Below are experts of layer 4 (counted from 0) of a mixture-of-experts language model. Rows are named router (the router's row for the expert), up (a neuron's input weights, with its number) and show model dimensions 0-191. Each number is 200 + 30 x the weight over its row's rms, rounded and kept within 0 to 999.
After each expert's rows: a language model's description of what the expert responds to. This comes from a sample of Wikipedia text that the model never trained on.

# expert 51
router,169,235,209,190,204,230,173,217,162,201,185,198,167,183,154,246,197,185,196,172,229,195,212,183,212,176,201,169,238,187,231,181,223,255,218,168,194,205,216,268,237,190,225,249,202,167,180,197,166,176,246,197,206,207,136,187,230,197,144,212,142,236,191,273,226,222,213,242,134,165,202,192,241,183,187,203,140,221,204,168,257,232,220,159,217,238,195,232,214,180,219,258,176,177,170,201,211,257,190,190,192,182,178,187,225,173,172,209,195,134,190,168,214,195,248,222,119,221,166,223,198,211,187,178,174,200,212,171,244,202,190,150,236,143,166,204,281,187,187,251,190,185,185,177,206,190,215,151,161,169,234,168,217,179,231,175,224,189,203,268,220,193,245,209,186,218,213,189,204,157,200,208,221,143,206,189,200,181,232,199,208,165,178,185,157,171,182,127,201,178,178,178
up0,195,216,176,217,142,186,199,194,199,186,189,180,219,156,196,228,170,167,226,247,187,249,195,197,218,226,214,185,236,204,254,216,229,187,144,210,245,251,216,198,147,248,227,276,192,177,208,158,213,214,206,194,164,159,234,183,220,156,208,296,204,190,201,212,170,181,253,158,153,206,235,200,251,175,188,196,210,196,255,224,223,183,243,225,184,210,219,158,244,174,190,230,241,216,160,164,167,293,207,213,167,159,178,178,192,221,203,191,216,266,235,156,192,242,164,181,178,192,219,196,201,170,219,182,196,258,187,194,214,153,252,198,192,234,187,214,199,202,201,234,212,182,197,178,238,213,211,124,206,198,209,176,154,184,188,239,207,243,168,227,189,207,204,192,176,161,234,188,203,238,197,158,190,205,205,188,164,184,183,187,212,226,204,216,239,216,217,169,134,274,229,199
up1,130,190,162,197,162,134,170,146,196,227,135,172,208,163,152,196,194,185,232,179,220,201,237,187,172,184,200,207,236,213,220,212,213,167,140,214,253,192,179,211,191,207,235,203,176,195,230,149,160,171,165,200,149,146,181,201,192,152,220,240,178,211,203,209,195,181,243,206,152,231,209,217,191,185,186,227,179,235,233,179,255,196,227,208,146,274,226,165,203,209,171,164,196,175,195,182,162,215,197,206,211,213,170,176,224,160,180,171,187,225,200,207,198,185,160,206,227,138,247,208,184,203,222,227,233,201,196,240,186,174,240,187,193,203,166,231,190,205,204,221,155,151,218,186,210,187,208,155,167,227,230,203,132,187,238,196,181,143,172,242,170,199,238,221,257,222,183,208,205,216,192,196,174,192,109,219,188,160,175,232,172,188,198,208,134,230,185,190,215,121,217,155
What it handles: Nouns for people and roles such as politician, director, son, player, and agent suffixes like -or in receptor, -ist, -er.

# expert 28
router,194,212,185,179,245,186,192,191,159,246,224,190,196,220,168,249,169,165,155,174,198,173,167,158,185,175,167,211,224,196,212,193,283,203,248,149,147,189,223,247,235,218,233,219,227,189,179,178,185,214,219,183,189,164,198,228,230,186,181,217,217,226,176,197,251,235,191,200,204,196,231,193,241,172,181,197,166,204,191,202,236,217,200,152,214,195,202,205,230,169,222,213,205,152,168,212,170,245,196,177,225,220,193,186,222,190,186,169,207,178,140,163,209,213,213,233,153,220,174,192,240,195,161,203,181,248,229,194,225,176,217,162,195,227,169,198,249,224,294,195,224,150,194,210,266,114,250,174,177,191,252,181,216,181,196,169,237,217,220,231,187,173,246,169,189,209,159,240,262,195,131,213,226,192,174,227,163,222,202,141,214,180,209,147,165,139,193,190,178,212,151,193
up0,193,160,210,201,233,278,139,208,194,205,195,235,265,259,165,176,206,217,186,245,187,201,184,208,193,238,224,156,194,239,215,191,218,200,191,139,256,164,210,201,144,186,234,218,171,212,215,198,220,181,151,202,224,165,179,186,201,195,232,194,164,199,266,196,169,214,274,188,194,177,204,202,194,160,184,189,181,169,192,203,263,165,201,208,208,158,240,198,196,196,242,192,211,145,173,205,213,199,174,251,159,221,221,172,235,204,247,201,233,221,162,108,191,237,220,243,161,236,212,223,185,253,201,159,136,197,246,202,248,161,219,187,211,220,195,182,187,174,201,145,202,205,191,153,233,166,201,216,219,214,170,248,158,185,162,226,228,193,217,201,195,215,191,179,172,125,225,166,216,148,229,211,186,211,219,226,236,244,263,210,194,209,217,183,173,200,195,202,176,213,167,172
up1,199,170,196,194,255,198,228,209,161,203,216,189,196,189,242,180,200,177,217,207,207,183,195,216,212,214,151,172,161,198,162,204,232,212,209,163,206,173,169,173,206,208,204,190,219,192,169,185,156,244,196,205,177,248,227,218,237,199,173,230,212,219,202,248,211,266,207,257,208,187,258,215,168,229,219,231,232,214,242,240,224,179,201,209,274,274,289,229,191,226,194,195,254,161,174,226,243,194,197,197,216,194,201,176,224,221,205,134,161,198,125,152,202,238,192,202,211,181,221,155,219,163,244,218,201,225,270,148,161,196,184,201,246,207,160,174,131,249,208,189,184,230,217,190,182,175,212,221,264,149,197,214,209,205,198,169,201,176,157,206,189,204,222,159,218,188,243,203,237,188,166,172,148,215,193,159,195,254,256,161,162,190,213,215,213,217,164,186,209,206,167,240
What it handles: Prepositions like for, in, at, during, throughout following a verb or noun, e.g. "known for", "traveled throughout", "goals in total".

# expert 17
router,162,253,208,225,182,192,165,177,179,219,171,241,211,194,189,230,190,153,157,156,238,208,165,146,201,222,191,145,217,249,227,248,233,199,173,210,191,213,219,211,209,187,232,231,187,169,176,232,190,168,241,148,202,196,221,191,233,126,184,199,200,188,210,211,256,228,171,240,177,163,237,205,234,200,194,206,188,213,192,184,214,239,230,180,227,194,189,205,230,172,236,207,155,208,169,213,180,211,260,184,194,195,170,176,203,152,142,138,179,160,195,140,224,199,241,190,210,226,202,218,204,248,165,193,188,205,206,127,225,205,209,211,213,151,207,209,239,174,229,248,207,185,173,210,214,192,198,183,150,167,238,207,192,197,227,168,207,188,275,249,186,177,248,188,214,237,131,203,223,208,169,257,276,156,201,224,206,237,268,192,208,152,160,197,141,170,194,199,185,187,177,193
up0,211,169,189,143,124,257,172,209,216,220,155,194,175,176,217,202,198,126,180,227,190,199,156,204,172,212,205,222,253,233,251,227,208,147,143,168,214,224,234,168,160,212,190,180,142,178,258,229,130,151,191,140,149,206,185,169,144,166,219,190,203,225,188,125,185,228,207,166,197,182,219,222,199,204,213,214,207,204,201,217,206,168,235,230,157,201,223,158,180,152,184,198,201,169,186,178,207,184,207,206,202,164,225,163,205,195,177,183,135,171,194,216,206,194,186,167,208,163,170,210,187,165,211,196,167,236,229,184,235,167,169,195,209,135,200,195,189,204,185,224,228,228,206,263,198,142,207,219,196,175,212,203,235,197,216,176,245,223,212,189,173,218,239,191,187,211,212,193,262,204,164,243,233,174,202,233,217,218,216,244,164,170,223,253,167,203,191,220,186,291,218,219
up1,203,145,163,183,190,192,194,193,171,143,190,180,166,185,201,203,188,161,188,180,186,206,182,191,235,175,193,227,250,160,183,173,197,217,184,216,216,183,242,227,176,226,272,237,181,135,234,170,197,175,164,195,209,212,217,226,193,172,141,179,196,145,226,218,186,239,191,233,205,245,230,194,174,178,174,162,198,202,166,234,191,192,196,201,199,207,222,236,252,188,188,214,182,197,207,240,253,226,237,158,167,159,161,160,205,156,195,177,184,215,245,210,212,213,159,238,217,184,188,197,171,255,197,213,184,172,184,157,207,202,229,169,223,234,214,199,200,234,191,168,184,154,267,225,242,172,173,242,180,238,252,215,134,190,260,190,179,203,207,232,204,205,200,236,222,145,229,232,167,159,224,263,243,183,159,226,238,228,158,216,221,220,153,199,263,174,262,243,186,171,236,244
What it handles: Spaces and digit pieces in tables, stat lists and years, plus mid-word pieces of brand or title names, such as Nintendo, 20, Cricinfo.

# expert 56
router,186,217,178,187,230,202,138,186,159,203,174,187,186,199,171,230,208,195,193,192,262,138,219,166,189,166,147,183,187,199,212,218,202,216,205,184,194,192,272,243,191,173,244,235,227,164,171,223,183,230,218,211,170,182,172,247,199,179,213,263,194,229,169,198,221,214,190,230,201,189,237,156,201,206,208,234,168,278,217,178,219,216,174,177,259,213,172,182,240,148,228,257,186,168,165,257,182,207,212,215,257,178,233,195,201,197,187,131,171,183,221,199,238,228,253,194,188,223,213,202,196,249,168,163,182,238,267,192,202,189,221,185,227,209,176,238,209,191,194,197,204,156,113,208,262,191,240,168,196,186,236,182,224,189,161,211,201,177,236,276,225,203,228,195,224,201,170,245,215,185,166,215,212,179,189,250,199,247,221,176,201,155,183,147,148,165,197,208,188,152,185,214
up1,200,244,205,167,217,185,231,173,131,228,172,238,238,202,185,191,238,184,183,258,243,142,157,193,222,216,203,232,224,187,218,178,214,260,164,219,201,149,152,175,195,189,198,221,203,177,231,232,209,190,204,190,228,154,215,173,179,210,202,252,168,202,211,213,207,191,215,253,197,285,261,183,207,195,167,178,197,198,194,176,219,241,175,134,219,167,148,157,196,161,201,168,201,203,203,204,223,236,213,202,160,217,199,205,187,191,163,214,184,207,191,230,213,222,189,82,213,199,182,229,120,207,202,195,242,193,193,161,213,231,187,164,221,233,210,185,170,155,228,207,259,201,190,237,182,191,128,236,196,160,232,158,233,195,173,243,228,237,198,223,200,182,211,257,229,221,248,193,257,197,239,204,215,212,200,160,194,215,185,225,220,208,226,176,225,175,149,178,189,214,243,194
up2,219,202,203,174,291,242,206,182,200,203,204,196,203,206,207,198,242,194,192,205,172,251,179,202,188,211,209,195,223,197,296,202,195,197,208,213,236,130,169,194,202,241,195,254,153,291,218,169,220,216,172,196,174,177,253,221,124,212,220,203,190,197,196,216,238,264,198,166,198,159,192,154,223,229,221,220,227,203,226,188,198,183,226,186,223,224,205,167,263,154,269,174,164,200,192,184,151,228,232,251,248,232,217,206,253,213,228,122,204,159,155,231,186,219,170,255,214,200,156,225,177,204,208,171,170,200,226,171,268,195,201,161,166,232,188,199,182,194,200,185,180,150,166,201,203,195,169,184,213,179,222,224,219,213,181,183,234,178,218,193,184,220,132,171,169,245,217,193,243,190,199,186,189,276,208,209,199,185,187,203,197,194,199,187,181,217,242,182,184,205,241,199
What it handles: Articles "the", "a" and "an" after verbs or prepositions, and the closing = with break ending article titles, as in = Jerry Taff =.

# expert 1
router,180,206,216,170,198,209,133,269,176,211,224,176,159,218,162,221,171,170,193,179,227,189,198,201,196,198,161,183,233,198,213,202,227,234,213,147,152,251,275,197,193,195,221,234,211,163,181,200,182,178,203,138,205,211,199,234,211,163,206,222,192,191,161,215,255,217,184,234,206,184,248,147,235,201,199,186,163,216,215,172,224,201,221,163,208,189,194,185,204,180,206,215,168,190,172,262,213,233,255,147,245,148,193,171,216,199,158,161,113,180,202,214,224,186,208,216,166,221,205,225,203,241,185,170,188,217,221,191,209,171,183,155,260,187,148,214,225,206,194,213,199,199,181,242,242,173,242,173,188,180,244,215,211,182,220,195,192,196,251,220,238,174,283,191,241,207,145,183,252,158,152,209,210,127,164,192,174,224,228,186,205,187,177,158,158,171,175,191,164,147,161,198
up1,208,162,234,191,186,150,145,229,156,207,167,222,179,167,211,170,214,174,176,237,214,191,250,171,251,239,234,230,203,219,191,158,208,203,187,232,213,198,226,192,227,192,206,215,216,209,205,179,145,235,193,244,175,190,180,196,255,202,188,212,211,174,196,232,278,190,190,258,232,184,185,130,213,184,162,160,244,187,247,186,243,221,148,223,146,195,197,207,226,200,149,186,165,197,150,236,202,234,223,172,212,199,208,184,219,178,144,216,170,213,186,140,169,179,211,222,167,178,190,176,165,186,196,206,171,214,176,193,210,204,170,199,156,209,230,259,166,242,179,190,176,160,150,191,170,186,209,263,210,213,199,237,253,177,252,246,144,173,195,245,201,205,230,183,198,182,225,202,255,151,189,199,209,208,184,225,242,218,176,192,219,162,151,178,244,198,290,225,228,165,201,216
up2,243,171,223,188,213,215,237,208,145,214,173,185,182,199,147,260,200,202,179,176,218,180,164,225,199,209,195,128,184,178,179,189,179,220,209,199,179,179,212,227,211,224,170,206,219,226,158,186,177,187,222,196,226,174,226,218,190,192,209,187,205,248,181,218,232,172,214,237,254,179,170,164,150,204,179,159,216,172,232,197,204,146,203,193,213,174,217,242,221,283,179,255,213,269,168,235,279,209,204,208,209,135,195,267,184,259,208,147,222,172,172,240,262,212,192,247,252,210,199,247,187,190,204,173,234,193,219,190,195,128,194,162,157,193,211,225,219,216,201,258,164,212,178,212,237,219,251,162,223,144,219,235,232,203,223,154,211,189,191,186,226,187,200,195,254,189,193,235,212,201,229,170,203,189,204,149,165,214,187,191,162,198,231,156,176,220,225,235,190,260,217,209
What it handles: Descriptive adjectives and adjective endings right after a, the, or of, such as new, large, original, local, mutual.

# expert 60
router,191,240,244,171,204,230,156,211,158,214,198,240,180,267,183,284,165,182,168,158,195,155,237,173,181,210,218,198,230,208,217,202,251,220,179,171,190,214,217,223,224,208,214,256,184,185,197,197,146,201,210,114,183,198,176,194,166,207,212,218,160,208,186,223,226,217,199,223,148,185,204,192,249,186,187,224,154,214,227,197,266,149,234,190,197,190,179,220,211,173,229,240,155,191,185,233,209,214,192,186,238,197,168,187,203,186,161,207,197,153,211,176,207,251,236,254,183,199,193,203,234,201,187,187,160,184,228,203,212,174,192,194,268,167,163,235,215,208,199,256,206,147,188,217,232,169,223,197,159,183,216,177,221,148,186,170,222,195,203,227,250,205,231,176,206,198,184,188,281,162,218,221,224,154,163,220,188,245,302,164,221,190,178,149,189,160,196,156,164,179,180,195
up0,187,211,207,222,236,184,185,156,142,214,212,201,161,197,230,196,215,218,210,230,197,190,203,196,176,232,230,202,223,182,209,234,266,235,200,235,192,207,218,169,189,190,220,193,192,191,221,149,189,236,181,177,190,177,203,199,174,232,230,223,272,202,173,270,224,197,198,198,198,217,223,228,198,197,266,179,197,227,310,250,219,178,184,208,168,214,278,184,210,222,219,209,200,239,170,195,157,198,195,220,199,200,184,176,235,189,196,185,203,223,187,210,223,227,146,154,192,172,170,242,184,163,266,237,205,182,158,215,158,227,259,236,248,232,195,212,186,165,204,228,143,192,191,196,132,154,236,170,220,169,222,220,200,223,163,156,225,177,236,195,178,156,172,152,252,194,185,204,251,228,192,255,201,182,259,200,219,211,166,190,264,255,190,205,184,201,250,209,210,195,204,148
up1,220,125,204,169,233,206,205,217,206,204,237,151,184,150,170,187,181,190,207,167,178,140,172,221,153,189,227,244,226,205,170,186,194,214,205,202,172,195,204,213,198,202,240,179,139,228,177,210,215,222,178,224,209,217,187,238,178,210,186,163,228,216,218,190,247,191,192,225,190,185,180,199,180,220,160,214,237,209,184,207,183,267,192,266,204,220,234,166,178,173,206,251,239,208,247,241,207,186,175,175,209,238,103,183,193,208,159,207,185,167,192,203,225,189,232,95,194,186,179,167,238,226,190,187,189,231,192,253,222,264,268,188,235,173,207,131,271,200,240,142,187,204,178,197,260,204,197,218,171,229,270,193,230,187,206,213,177,179,151,206,201,183,203,202,229,174,195,178,203,182,170,204,145,198,164,179,217,235,181,205,195,205,243,157,236,228,190,202,235,222,193,234
What it handles: Abstract nouns after the, his or their, often followed by of, such as performance, history, training, information, operations.

# expert 44
router,190,203,201,177,249,193,199,202,173,251,228,194,171,216,143,258,195,167,171,180,208,174,182,171,151,166,180,199,236,198,208,181,270,201,247,152,171,194,227,281,244,220,216,193,250,185,178,193,167,216,215,173,195,178,209,220,197,155,183,231,225,233,166,245,221,235,202,215,195,206,231,188,230,138,154,194,167,216,198,175,253,175,233,153,222,246,179,219,234,162,232,241,201,166,164,199,192,233,206,198,204,224,222,207,221,183,186,188,192,193,162,171,211,202,214,225,149,216,176,206,239,224,161,223,190,246,263,183,239,172,229,166,199,216,181,220,259,227,238,198,219,172,219,227,259,128,238,207,177,193,229,181,206,169,206,190,223,229,217,241,213,199,236,185,205,190,168,253,263,208,146,195,220,208,162,243,152,195,212,165,204,170,172,155,217,142,166,196,145,222,176,206
up0,233,166,211,253,250,179,162,198,175,205,231,235,284,194,214,191,228,222,170,222,225,193,206,183,212,212,212,148,231,194,207,190,192,201,175,194,243,197,224,192,236,230,260,190,229,215,190,191,225,198,203,207,200,212,172,211,183,229,250,199,229,202,175,259,223,176,214,202,202,253,213,206,156,198,197,241,212,213,188,193,219,190,176,220,211,224,222,163,241,192,245,169,224,198,197,160,207,190,285,246,249,180,149,192,208,224,187,249,183,193,197,111,294,146,230,200,231,162,191,240,224,186,183,257,186,202,220,226,208,170,252,231,190,236,241,190,187,164,207,181,184,186,204,161,277,152,160,230,164,242,198,212,217,211,167,186,212,204,179,235,166,162,147,139,202,204,201,263,207,244,183,209,233,160,219,163,217,177,203,231,217,228,209,170,182,191,192,212,155,218,222,189
up1,159,216,230,252,218,199,184,179,221,257,203,180,225,204,256,178,176,240,188,201,187,216,202,154,218,215,227,265,228,234,238,183,164,199,205,212,153,222,217,200,204,189,153,203,230,184,236,209,210,208,185,218,115,167,183,253,224,190,172,264,220,190,208,210,222,209,188,228,259,198,229,209,173,216,187,239,218,177,235,162,201,226,249,232,206,129,215,187,171,202,180,185,210,201,202,197,185,146,211,196,170,192,249,207,258,219,184,146,224,187,209,218,157,205,229,154,174,210,248,198,145,208,246,213,215,205,217,209,201,219,161,183,203,184,201,267,136,209,215,156,234,150,219,162,244,239,233,219,197,212,199,218,207,136,158,202,258,234,216,213,197,221,179,243,139,246,208,214,214,180,164,200,201,209,146,200,159,208,175,209,283,221,179,196,201,182,159,242,169,201,193,215
What it handles: Prepositions after verbs and participles, mostly "in", also at, for, during, within, as in born in Detroit, located in.

# expert 25
router,130,225,188,175,231,183,176,199,130,252,225,207,164,231,219,212,191,157,172,184,214,133,197,196,206,202,197,180,206,193,215,240,215,202,211,180,126,220,199,220,232,225,244,209,264,170,209,217,143,201,222,202,207,222,145,198,171,217,190,236,181,251,165,167,250,205,153,199,166,200,260,185,233,148,201,214,181,207,213,196,204,195,210,187,233,257,183,213,235,179,200,213,169,138,151,236,185,201,194,204,192,208,188,195,166,172,179,171,154,184,209,146,229,246,221,195,147,221,149,197,230,240,156,219,187,251,207,167,191,158,211,183,202,165,192,202,232,193,249,223,245,178,181,223,233,200,195,188,193,177,219,194,199,190,183,189,222,181,203,225,260,186,232,198,201,247,208,194,209,191,193,179,215,194,133,203,164,210,243,124,195,179,173,114,136,178,207,161,181,159,159,212
up0,205,134,232,215,174,194,192,223,197,187,177,196,202,144,140,124,222,240,210,226,241,153,165,179,201,219,210,161,259,183,197,211,271,151,190,178,188,195,185,233,219,180,188,233,191,234,199,160,110,200,208,242,220,212,171,216,206,173,197,191,193,173,253,242,205,228,178,242,230,173,219,201,149,151,182,224,200,201,228,214,248,196,195,245,207,208,206,238,240,190,236,170,191,197,241,208,194,145,204,193,184,209,187,210,220,185,194,179,206,208,179,135,164,206,207,213,197,164,207,273,246,220,195,239,199,165,218,207,187,160,217,149,248,243,267,196,208,186,244,160,145,179,224,209,194,216,206,203,195,222,220,250,190,204,214,205,199,187,229,216,199,137,170,216,169,200,239,195,238,200,154,176,200,175,200,228,176,162,230,184,195,139,203,149,198,136,193,256,183,197,206,250
up1,191,250,187,131,151,181,228,188,259,229,185,200,193,205,142,212,171,226,190,270,203,272,196,179,189,172,208,208,182,228,181,229,205,219,183,159,164,164,231,162,191,168,203,192,228,239,225,195,182,193,183,195,142,256,231,190,166,228,221,225,211,193,211,214,188,261,233,201,216,202,177,186,204,153,241,189,231,177,217,274,225,160,218,203,211,234,238,228,151,194,229,231,181,185,192,189,208,196,148,222,172,258,152,216,233,192,252,143,218,173,241,211,230,252,204,194,189,185,202,204,232,257,138,181,199,256,181,181,181,174,221,199,185,207,197,203,167,225,164,199,226,231,161,132,159,226,168,212,216,163,205,153,200,168,217,167,144,244,209,237,230,191,176,215,173,218,213,195,165,272,183,190,154,196,214,236,188,193,179,230,210,205,156,247,206,170,185,196,195,172,206,196
What it handles: Dashes, pipes and other separators between numbers in year ranges, scores and sports statistics tables, such as 1995–1997 and 9–9.

# expert 22
router,196,216,197,192,235,198,147,220,173,219,192,205,197,249,170,217,193,159,206,196,226,144,204,160,201,183,155,176,211,176,199,233,193,195,225,144,166,203,259,235,205,157,208,246,198,184,150,208,160,211,233,182,183,162,228,250,193,173,207,250,193,228,155,215,245,226,175,213,200,195,224,162,228,182,207,208,190,256,227,160,227,229,179,213,234,221,179,163,210,163,209,236,173,212,121,243,202,234,178,197,241,204,219,187,230,195,193,109,142,177,196,188,271,185,226,233,176,201,168,219,201,236,196,188,164,216,231,160,195,200,229,140,213,195,162,247,233,212,192,194,234,177,159,206,202,177,221,161,177,193,232,211,226,209,200,219,203,169,233,293,246,159,227,213,235,203,150,228,230,178,138,206,220,161,166,211,155,243,226,158,205,169,196,169,175,204,202,185,170,158,199,208
up1,201,224,240,237,144,151,184,171,235,173,233,245,260,188,192,216,199,239,205,206,190,212,157,207,204,136,192,165,172,253,235,208,210,193,188,242,192,175,143,196,196,199,224,214,200,193,215,180,222,221,224,210,209,234,238,200,231,176,137,208,192,157,156,163,222,202,140,237,211,182,185,237,201,150,209,196,211,238,158,247,274,222,225,186,175,184,166,206,234,178,159,154,237,223,157,280,137,232,202,213,215,237,216,169,189,207,194,217,188,188,198,233,225,147,202,188,203,162,231,206,135,192,177,213,217,171,212,190,182,214,215,195,215,209,199,186,171,229,168,203,215,223,169,128,195,131,195,159,169,209,217,212,251,212,201,146,210,247,168,233,148,207,196,170,173,208,240,164,219,178,182,208,217,221,200,243,209,231,224,210,261,197,193,123,215,200,216,242,182,211,190,226
up2,214,162,133,185,230,187,176,237,151,208,195,192,182,257,176,139,210,246,205,159,176,212,194,182,154,211,242,179,193,179,233,254,170,192,177,242,220,181,192,214,246,220,219,193,187,228,171,237,181,209,169,181,171,238,266,129,161,205,184,205,182,155,205,207,280,194,234,209,219,197,254,214,179,218,185,233,221,196,210,183,197,176,206,171,230,231,171,188,159,194,190,252,174,234,208,182,241,152,218,246,166,175,206,240,229,235,125,198,170,183,179,235,220,216,238,195,247,199,153,251,191,164,201,162,226,192,204,175,245,217,201,203,199,214,222,158,242,236,278,204,222,213,140,163,186,224,199,160,222,177,225,209,186,206,238,165,170,152,186,220,192,193,202,162,235,202,233,225,209,192,167,208,158,175,183,219,182,211,138,149,173,194,191,230,227,166,197,221,184,231,215,185
What it handles: Articles a, an, the and another opening a noun phrase after verbs, prepositions or commas, e.g. "is a small", "an important role".

# expert 31
router,145,224,166,185,255,187,186,210,152,224,235,200,176,240,182,229,192,146,172,169,219,120,197,165,165,186,202,173,214,207,203,218,185,226,255,198,182,211,204,189,211,206,246,197,247,184,172,196,153,178,228,185,194,167,152,207,189,172,183,227,208,236,166,190,233,233,176,219,177,151,238,163,238,199,163,204,192,208,240,176,199,189,222,206,205,194,170,173,203,182,268,215,186,182,164,228,219,178,180,179,212,161,218,194,167,175,175,110,127,194,200,144,219,213,219,225,158,218,176,217,219,233,128,184,168,273,256,170,171,130,199,148,198,183,155,213,215,206,253,190,228,172,216,203,243,218,210,198,171,194,238,146,227,168,191,169,228,167,240,202,228,208,185,209,184,193,229,201,194,158,190,201,198,174,159,189,210,188,204,147,247,182,183,155,168,199,195,177,172,152,158,181
up0,197,246,191,210,174,183,205,215,247,180,197,220,178,221,157,224,187,156,198,215,244,184,191,197,182,217,209,174,247,235,205,191,212,155,174,214,166,222,228,223,218,176,256,178,231,149,145,211,159,195,277,174,229,159,217,206,199,193,157,241,195,183,171,209,173,229,205,200,190,206,186,219,254,185,194,209,185,202,204,177,226,242,205,206,222,167,194,222,271,184,164,218,164,185,208,252,165,187,229,231,247,175,249,212,189,250,189,192,200,190,209,136,212,245,248,224,124,170,175,225,201,224,191,235,203,228,240,194,170,175,248,199,170,172,188,225,190,184,153,256,264,180,222,251,232,153,203,157,209,205,244,229,236,207,173,240,180,188,216,238,186,217,189,197,213,231,266,228,219,182,156,159,209,175,205,192,213,219,231,168,250,199,187,202,250,99,196,202,182,208,162,200
up1,204,228,224,200,227,165,216,197,189,165,188,155,177,197,201,239,246,167,201,162,242,182,227,229,161,219,262,201,213,241,149,217,203,165,169,257,204,233,257,225,209,144,203,196,199,181,194,180,228,207,251,189,193,203,221,223,145,184,213,251,212,220,228,223,177,225,205,135,164,213,212,210,236,220,198,221,221,242,166,237,164,206,177,157,219,203,171,170,202,192,227,152,216,245,183,163,171,185,232,189,192,187,196,213,125,125,154,207,197,142,167,214,221,210,172,191,162,183,203,203,188,177,171,187,147,184,236,171,118,174,213,160,183,189,210,200,184,211,245,164,221,209,229,224,259,219,197,224,162,233,229,169,198,181,216,228,240,226,255,158,254,216,213,256,164,179,207,178,183,206,224,192,204,182,243,240,223,180,156,225,258,240,218,180,207,144,206,210,177,192,166,213
What it handles: Pipes and semicolons between cells of statistics tables, and dashes between birth and death dates or places in biographies.

# expert 20
router,171,236,213,184,236,219,157,249,194,231,224,213,124,203,185,225,165,167,187,172,235,166,203,166,184,172,196,217,243,209,232,192,223,217,229,164,194,231,288,207,192,168,216,223,213,196,196,197,150,192,209,133,203,216,194,217,219,171,178,202,174,190,161,229,224,229,186,216,209,194,217,186,237,171,212,205,166,193,195,160,211,191,218,147,197,208,151,180,221,182,187,231,183,198,154,262,216,236,233,129,228,212,218,201,225,222,165,183,146,147,183,181,215,165,205,213,144,215,156,208,188,248,205,169,179,231,209,181,224,166,218,144,232,171,144,202,214,191,200,226,226,187,225,215,274,154,195,201,171,167,251,202,170,174,190,181,202,202,258,219,256,176,255,202,219,209,153,215,195,141,166,195,207,147,172,206,141,233,222,189,215,204,173,176,202,183,163,142,181,155,147,213
up1,185,244,210,236,265,174,165,198,204,203,239,187,199,160,247,165,216,199,176,201,233,229,187,169,227,197,195,210,216,235,216,157,239,195,224,179,179,245,252,234,176,231,179,201,162,210,248,261,166,176,211,177,173,243,237,191,216,162,194,229,211,173,218,198,159,209,216,214,171,245,156,212,178,167,212,255,183,178,182,175,215,182,227,222,209,190,241,173,273,134,163,189,176,227,147,243,226,176,146,178,258,207,223,159,214,229,214,187,189,200,194,165,246,129,184,173,235,197,186,190,179,229,235,165,269,159,201,179,203,173,248,220,217,209,216,260,161,188,225,187,203,185,257,164,186,204,224,227,154,224,214,204,174,129,180,224,208,206,241,172,211,208,239,177,160,201,204,195,200,183,180,193,209,155,215,183,167,232,146,202,245,172,184,183,228,192,222,208,168,169,221,257
up2,192,242,180,223,253,201,222,179,180,234,138,208,209,202,223,192,240,228,156,195,201,209,223,171,170,183,229,201,173,186,227,118,201,251,212,263,183,195,213,206,169,158,208,212,217,235,260,200,184,232,217,222,193,220,196,160,209,173,179,192,192,217,163,215,206,201,262,214,231,207,138,204,209,192,209,215,159,212,105,218,196,216,175,225,200,211,177,119,228,147,219,168,204,172,206,189,221,268,205,220,202,219,250,195,235,196,197,177,189,211,190,237,240,212,177,262,192,166,200,180,225,185,228,166,243,198,198,169,242,204,212,253,219,158,175,195,160,249,151,212,178,179,233,221,194,159,226,200,195,205,215,216,204,203,176,133,167,204,240,171,181,230,150,158,155,174,200,146,166,229,237,192,177,178,190,265,221,173,213,234,246,145,204,229,200,220,256,193,202,227,208,205
What it handles: Adjectives and stems right after "the" or "a", often taking a suffix, such as new, national, major, special(izes), weak(ness), sole(ly).

# expert 32
router,179,204,243,168,197,243,178,236,155,217,216,227,159,191,215,206,180,182,165,177,206,188,219,186,165,160,220,176,207,246,210,196,202,238,202,165,209,189,225,271,208,183,198,254,239,191,178,187,174,157,262,192,232,178,150,177,224,189,178,206,174,218,155,225,216,206,173,208,129,193,253,160,233,197,182,245,175,177,216,178,245,182,225,195,216,200,173,218,219,187,230,199,180,188,166,243,224,214,198,177,213,170,210,193,238,168,215,168,186,147,201,171,201,191,244,257,178,244,187,247,187,214,185,190,150,211,206,188,234,187,198,136,218,141,191,219,217,179,217,219,203,146,173,203,223,205,231,154,182,162,191,168,182,158,202,187,264,141,223,254,215,140,247,164,177,218,202,239,209,151,215,209,218,147,193,246,167,212,222,149,220,163,150,170,168,154,181,182,222,140,164,170
up0,210,177,185,249,195,140,186,155,216,215,177,183,209,179,206,173,199,213,166,212,222,164,233,164,150,173,253,189,197,201,201,235,157,170,228,236,197,294,189,216,170,220,206,167,185,208,191,174,208,190,203,146,158,230,202,233,263,165,242,206,241,216,228,220,182,217,201,163,197,186,230,196,203,221,221,193,228,184,136,191,249,241,189,228,138,203,142,160,177,177,197,206,179,171,144,184,145,191,202,213,204,239,197,201,163,171,178,233,111,161,225,188,220,137,208,203,213,184,208,181,199,208,206,214,265,189,242,249,237,206,214,177,186,208,226,222,222,198,180,180,191,236,191,190,230,156,185,219,172,219,204,260,168,199,195,209,176,188,195,159,162,153,174,167,177,118,195,176,223,239,157,234,203,188,198,209,155,211,138,227,244,210,171,193,222,182,204,255,176,183,191,178
up1,140,134,210,189,199,174,203,154,184,193,176,207,233,205,164,155,195,196,220,185,254,232,190,208,179,208,205,225,194,239,227,242,205,156,177,226,172,247,232,271,216,175,209,211,258,170,153,178,204,182,202,230,249,205,183,182,208,201,234,186,151,197,185,187,174,190,150,178,215,145,243,264,217,242,195,196,159,168,181,192,195,199,259,183,243,195,242,140,190,220,167,197,206,202,175,171,222,152,225,191,191,229,228,148,200,159,132,196,179,220,209,227,196,197,189,156,208,142,247,207,158,174,197,155,194,218,167,229,221,195,215,165,171,133,219,257,231,243,215,148,194,165,230,186,173,200,223,173,155,187,156,174,209,203,217,190,181,215,231,217,209,195,179,147,227,191,227,234,197,215,172,182,207,168,188,256,158,185,168,198,217,175,212,245,141,216,218,187,139,232,192,192
What it handles: Nouns for offices, ranks and relatives, such as President, King, Director, father, son, wife, composer, often before "of".